Weights of a small mixture-of-experts language model, trained from scratch on English Wikipedia.
Experts: 80 bilinear neurons an expert, a softmax router.
Training: a variant of Muon for the experts, 482M tokens, 5455 steps.
Below are experts of layer 4 (counted from 0) of a mixture-of-experts language model. Rows are named router (the router's row for the expert), gate (a neuron's input weights, with its number), up (a neuron's input weights, with its number), down (a neuron's output weights, with its number) and show model dimensions 256-319. Each number is 128 + 24 x the weight over its row's rms, rounded and kept within 0 to 255.
Before each expert's rows: "mostly gets" lists some tokens that are sent to it at least half of the time. This comes from a sample of Wikipedia text that the model never trained on.

# expert 31
mostly gets: "K", "J", "Q", "Z", ".S", "U"
router [112 152 107 118  83 109 131 163 141 151 134 165 146  86  90 100 128 107 118 154  75 125 104 137  93  90 137 142 100 151 139 160 152 109  82 189 145  96 119 141 109  92 111  94 122 116 141 130 147 120 124 133 164 149 151 104  94 125 130 150 148 120 144 135]
gate0 [114 167 122 115 153 104 150  97  89 127 131 122 117  98 143 124 139 121  98 106 157 122 135  95 115 159 113 140 156 137 114 129  93 172 125 125 142 152  57 116 165 128 146 108 123 107 120 121  76 102  93 135 114 102  89 143 203 156 129 127 136 146 146 100]
up0 [ 84 130 161 198 105 132 113  98 155 145 134 134 122 106 147 150 132 123 153 117 121 123  97 162 107 123 148  96 125 141 125 126 124 124 169 115 109 141  81 130 119 149 121 118 139 118 145  91  91 148 121  97 153 105  85 120 170 178 111 108 101  80 146 110]
down0 [152 109 103  95 133 158 143  96 141  94 155  91  66 122 115 163 155 132 113  98 131 132 163  90 132 114 112 109 139 114 139 129  86 108 132 148 120 149 127  89 167  78 125 120 116 139 124 147 109 168 113 133  91  96 120 121 157 140 141 149  83 194 168 130]
gate1 [117 116 130 120  80 129 145 137 145  88 145 121 124 118 147 193 119 114  90 156 116 108 141  99 140 144 109 165 101  99 119 162 180 141 112  96 128 111 101 120 143 135 139 146 101 149 156 127 148 100 104 124 138 124 108 122 124 166 152  95 100 162 154 163]
up1 [ 94 127 145 121 164 125  91  95 163 115 144  80 108 122 157 170 147 101  58 147 138 121 128  92 124 110  91 140  97 129 122 124 100 126 131 139 114 137 116  94 155 175 167 132  89 151 148 131 162  98 144 157 119  80 143 168 170 174 133 134 175 118 116 121]
down1 [149 128 134 120 139  86 123 115 169 103 118 144 145 124  78 107 148 141 117 146 125 114 107 110  96 159 164 148 145 183 145 171 116 173 112 157  85 135 136 119 165 135 144 129 122 133 160 124 127 139 127 138 124 127 100 130 114 118 144 100 135 121 124 102]
gate2 [124 138 147 116 139 155 115 186 150 130  60 151 137 189 125 120 173 105  73 127 137 154  82 101 150 113  83 160 104 147 142 126 151 100 151 174 126 138 170 102 146 165 163 113 146 150 111 190 127 132 122 201  96 132 138 169 112  85 132 143  91  96 150 152]
up2 [ 97 124 137 148 158 103 152  86 122 100 101 110 126  96 106 125 153 155 122 106 115 126 148 170 109 111 118 131  96 133 148 133 142  59 158 161 162 138 144 155 110  69 154  89  95 119 132 132 114 125  97 114 147 102 181 172 110 184 172 133 104 127 138 136]
down2 [141 160 121 146 143 131 127 143  98 157 154 132 154 132 139 114 121 128 126 175 149 108 108 134 142  68 133 122 119 130  90 140 129 143 121  82 126 142 169  84 142 171 114 105 145 131 169  96 128 137 154 187 126 171 110 125 113  92 156  93 168 163 126 139]
gate3 [ 98 158 154 146 135 125 105 106  84 130 109 125 119 163 143 210 130 114 129 143 101 109 119 143 152 114 124 122 142 116 151 124 140 103 124 168 143  94 116 104 131 160 106 130 139 161 152 128 132 149 197 152 153  97 117 116  71 143 155  95 102 101 150 134]
up3 [112 203  99 133 125 139 133 143 124 124 101  94 152 128 135 134  85 149 136 136 160 118  98 145 149 183 107 165 106 111 143 146 137 100 115 123 101 135 108 103 168 148 102 136  97 126 115 141 111 169 107 167 103 125 137 160 121 106 139 143 116  92 120 137]
down3 [114 140 146 115 128 164 119 138 111 156 129 166 141 168 140 125 122 119 122 131 125 147  95 130 121 112 157 122 172 133 112 161 102 147 145 132 138 113 175 143 106 139  89 125  96 112 103 126 122 120 102 119 110 118 116  88 143 115 136 119 129 124 125  94]
gate4 [122 135 133 102 149 162 125 101 129 132 129 105 131 143 158 126 123 193 122 128 168 110 152 140  95 145  90 131 157 132 154 109 160 115 100 133 139 111 117  94 144 142 160 151 145 114 133 105 150 115 132 101 136 140 112 157  88  84 112 139 145  73  95 129]
up4 [ 99 114 123 165 150 123 143 135  88 143  85 115 154 116  89 161 133 151 114 113 160  88 122 153 121 159 150 106 125 118 126 157  94 140 144 125 146 164 125 143 130  93  97 164 126 148 128  99 151  84 139 144 159 118 114 141 127  80 157  99 121  91  79 110]
down4 [117 150 134 141 126 137 147 125 159 114 114 141  94 127 156 154 135 100 142 154 108 118 145 190 137 135  99 122 138 136 105 163 157 152  91 176 104 149  78  77 172 148 157 129 120 134 112 140 157 147 107 174 112 145 165  75 114 109 164  95 130 133 111 105]

# expert 20
mostly gets: " music", " singer", " radio", " actress", " television", " football"
router [ 83 140 117 111 126 117 174 131 155 146  99 142 100 115  83 129 117 101 132 152  97  97 134 163 117 123 103 127  92 128 127 149 129  89  86 180 156 114 124 123 161 113  96 137 144 129 165  80 152 110 129 157 132 152 157 117 125 154 149 120 145 117 116 157]
gate0 [173 124 104 107 138 143 122 181  82 117 132 146  81 135 124 129 158  55  66 158 178 103 127 124 104 150 131 141 110  90 175 133 173 120 127 149 143 129 129 142 155 133  99 124 135 132  84 189 116  99 132 117  84 155 125 117 145 113 123 152  99 128 143 123]
up0 [149 125 121 116 166 138 150 159 109  70  98 114 115 162  99 100 137 114 108 135 111  85 132 117 147 136 138 123  85 121 152 126 161 109 143 138 150 148  92 117 116 149 162  85 129 107  82 159 148 148  81 175  97 160 124 135 144 126 119 111 111 121 139 138]
down0 [151 143 139 135 117  95 138 126 150 110 151 120 151 120 145 125 107 111 151  89 134  89 137 106 109  93 117 104 100 112 153 114 158 129 111 189 134 143 112 119  80  96 146 112 136 113 112  87  99 149 117 118 132 130 126 173  84 163  91  74 119 116 130 105]
gate1 [149  57 173 112 123 135 104 133 135 147  94 143 133 118 114 119 128 113 142 115  81 108 116 159 123 179 134 126 106 102 125 138 154 132 106 102 155 170 133 122 134 149 144 148 138 142 126 139 119 134 139 120 149 137 145 152 123 106 155 141 122  88 133 149]
up1 [147 144 155 129 162 118 148 179 101 125  94 134 159 109 135 118 103 160 115 130 148 100 139 161 139 116 127 170  68  99 134 145 120 143 114 137 100 167 138 146 159 107 112 129 109 143 138 124 150  98 156 136 133 164 121 122 121 108  71  78 169  87  96 128]
down1 [135 123  97  66 144 169 145 109 124 103 170 127 130 135  95 105 140 117 138 124 134 110 150 147 145 127 122 154 109 158 133 106 115 127 173 139 106 110 123 122 133 122 134 139 116 155 155 119 125 130 145 124  95 165 142  94  83  68 134 114 154 132 142 100]
gate2 [117 109 127  89 121 141 188 121 166 140 129 110  64  90 134 136 130 100 133 118 115 121 138  90 114 149  73 141 170 113 113 147 133 104 167 144 121 128  80 205  95 105  85 102 124 127 113  90 131  97 108 106 140  87 110 159 114 107 132 119 127 143 110 179]
up2 [148 147 130  86 128 124 172 163 106 185 117 114 130  64 116 175 131 139 126 110 145 185  90 171 157 135 136 135 152 104 110 124 105 166 142 158 133 138 154 133 159 125 118 107 114 131 128 155 126 140 108 100  80 151 149 148 117 132  91 123  93 175 131 159]
down2 [143 134 175 111  95 139 139 128 169  62 152 125 117  83 129 114  97 117 168  98 114  94 129 145 151 120 110 160  85  93 123  97 129 129  78 144 104 159 130 126 146 131 133 129 126 112 142 102 118 140 109 104 120 124 124 147 139  95 136 104 184 132 196 100]
gate3 [107  89  97 123 102 137 141 139 129  82 112 108 118 152 163 109 129 155 158 116 103 106 150 110 114 137 151 140 140 120 150 163 142  97 144 115 159 106 109 108 127 129 117 125 156 157 133 140  84 104 153 120 124 129  80  91 128 151 108 116 116 139 132 145]
up3 [132  91 166 155 126 154 120 128 161 155 116  80 122 138 125 165 128 160 142 144 166 172 120 153 166 131 134 132 169  66 121 151 104 116 166 117 103 112 119 111 146 168 134 138 133  85  91 124  93 141 153 118 117 170 113 138 116 114 160 146 124 172 116 169]
down3 [112 133 126 160  94 160  96  87 129 140 103 108 114 134 165 137 167 119 144 155 158 159 140 123 126 145 129 114 163  79 149 161 102 137 119 162 156 109 106 113 117 152 162 103 145  99 142 215 144  91 163 132 150 127 148 149 132 144 115 133 126 184 101 139]
gate4 [ 70 136  77 142 150 109 115 141 121 148 132 128 160 137 175 139 153 121 148 138 140 132 153 156 134 142 160 119 158 121 107 106 127  84 115 108 167 135 141 110 132 136 110 139 168 119 136 144 100 159 138 143  96 143 153  91  91 154 164 136 121 126 118 136]
up4 [115 150 127 105 139  92 137 139 126 191  94 109 142 140 113 148 124  79 117 144 128 117 150 146 122 128 107 146 127 132 121 156 125 180 142 127 130 131 173 130 168 131 108 174 119 112 105 143  76 147 168 162 121  99 117 137 136 129 153 110  74 120 126 109]
down4 [117 132  99 117 137  94 138  94 165 132 122 146  86 146 121 177 137 123 159  86 113 138 114 141 119 120 133 102 158 140  97 112  82 150 148 136 104 126 125 114 139 120 118 125  79 147 186 120 104 151 120 134 112 122 132 150 132 101 149 134 120 168 110 120]

# expert 41
mostly gets: "č", "э", "š", "ė", "ž", "ético"
router [114 135 118 128  90 138 176 143 163 142 131 150 145 127  90 103 129 123  78 120  95 108 104 151  96  99 125 122 102 144 127 164 152  98 132 149 140 125 130  97  97 112 117 113 124  78 138 102 120 128 122 133 142 160 152  91  97 137 134 159 145 135 179 138]
gate0 [142 134 157 129 122 103  91 110 149 172 158 162  92 147  93 136 139 112 131 151 148 141 155 115 112 148  90 145 151 108 144 138 138 110 120 118 101 122 166  85 123 105  96 146  91 118  74  87 128 116 171 129 138 136 101 138 112 101 178 127 103 120 137 118]
up0 [171 114  76 135 138 116 136 133 130 135 113 150 121 153 129 111 166  97 129  97 115 100 134 146 151 146 185 141  65 150 116 133 114  80 168  95 130 136 155  99 116 120 134 100 197 105 175 164 156 144 140 132 178 146 157 117  94 130 130  99 131 152 148 120]
down0 [ 95 116 171 128 142 109 101  88  74 109 127 131 107  98 148 133 140 160 128 158 131 106 111 115 181 144 137 147 123 142 126 154 102 154 158  95 139  99 139 115 129  65 121 141 131 145 134 161 159 120 136 106 145 151 134 153 131 132 140 120 153 187 106  76]
gate1 [127 138 154  90 111 129  87 115 138  83 127 146 158 121 100  70  83 160  98 148 134  98 147 124 130 124 101 171  70 103 119 126 163 165 142 175 122 115 133 155 141 131  54 132 147 101 101 105 135 172 123 126 106 142 181 171 138 110 152  75 111 147 125 127]
up1 [ 87 145 111 123 147 148 156 175 144 141 127 100 115 162 156 124 166  97 142 164 191 128  78 147 153 157 166 101 135  87 118 172 172 111 127 108 112 134 100  97 163 113 190 130 136 153 138 163 127 130 122 135 112 170 165 168 135 116 104 101 105 140 141 137]
down1 [ 84 103 104 130 153 124 130 118 156 153 123 118  94 175 111 109 130 148 115 125 135 142 117 113  85 141 177 105 120 119 138 128 111 123 106 160 153 135 152 123 130 118 137 148  94 100 159 151 131  97 141 167 150 161 102 137 133 138 138 128 134 163 126 167]
gate2 [169 133 143 157 139  91 151 132 155 107 123 120 113 129 139  95 104 126 125 117 122 156  99 119 110 110 127 191 113 185 149 139 105 174 149 105 140 107 140 114 149 130 121 126 142 160 147 134 128 111 153 117  82 135 156 135 120 103 136 163 177 132 101 125]
up2 [152 115 157 130 109 111 115  93 122 113  91  76 161 115  96  92 132 127 102  85 142 122 108 155 122 157 117 163 140 130 110 128 142 146 132 131 138 110 124  88 115 100 120 139 113 130  95 114 117 172 129 139 142 133 140 157 137 105 183 161 168  83 124 147]
down2 [121 132 118 153 146 143 122 117  94 118 120 127 146 125 134 122  89 131 128 110 180 162 139 105  86 172  96 139 145 115 185 148 138 120 136 185 147  80  92 119 121  97 139 145 149 134 153 142 129 186 128 124 129 141 135  90  77  93 135 128 143 124  88 104]
gate3 [136 150 139 122 152 156 150 143 128 109 147 146 147 129 137  94 112 123 127 110 117 110 112 145 167 150 141  74  91 132 123 139  85 111 142 124 123 121 129 117 105 119 111 111 130  75 162  79  83 166  87 138 151 117 146 126  92 114 143 103 157 166 160 143]
up3 [128 173 107  76 104 126 182 125 162 141 132 100 112 145 120 145 159 108 148 137 159 131 113 120  96 173 118 128 131 125 110 133 146 166 140 130 146 120 139 125 133 144 123 108 128 100 107 120 156 151 149 194 152 125 139 173 134  85 125 171 109 130  92  97]
down3 [ 88 139 108  77 110 139 124 104  74 124 174 132  91 181  92 157 147 149 108 117 137 155 134 141 115 119 109  90 153 146 140 173 119  94 157  99 136 126 142 145 140 106 161 134 149 151 104 146 145 146 178 119 115 103 111 142 152 112 133 113 129 169 135 124]
gate4 [107 110 131 124 105 119  69 180  93  83 130 160 135 129 149  95 133  95 135 117 188 147 144 152  90 158 127 127 108 131 116 185 102 106 133 184 145 139 129 121  70 143 148 126 121 138  92 115 141 131 113 156 131 114 129 138 168 122  75 143 146 127 131 121]
up4 [140 109 118 109 107 144 119  69 125 143 124 134 129 148 141 160  90 158 119 128 103 114 162 168 150 105 104  64 176 143 112 165 124 102 100 142 128 111 172 134 113 120 135 117 124 101 108  90 110 138 101 123  93 159 156 104 125 116 107 149 113 122 162 109]
down4 [169 116 120 107 142 143 160 151 114  95 128  80 135 142 140 175 108 111  90  79 104  89 116 144  87 126 106 121 132 134 105 190 155 143 117 127 156 162  92 150 111 108 116  98 125 111 138 125 150 115 132 121 154  83 167  96 154 143 120  91 124 166 117 152]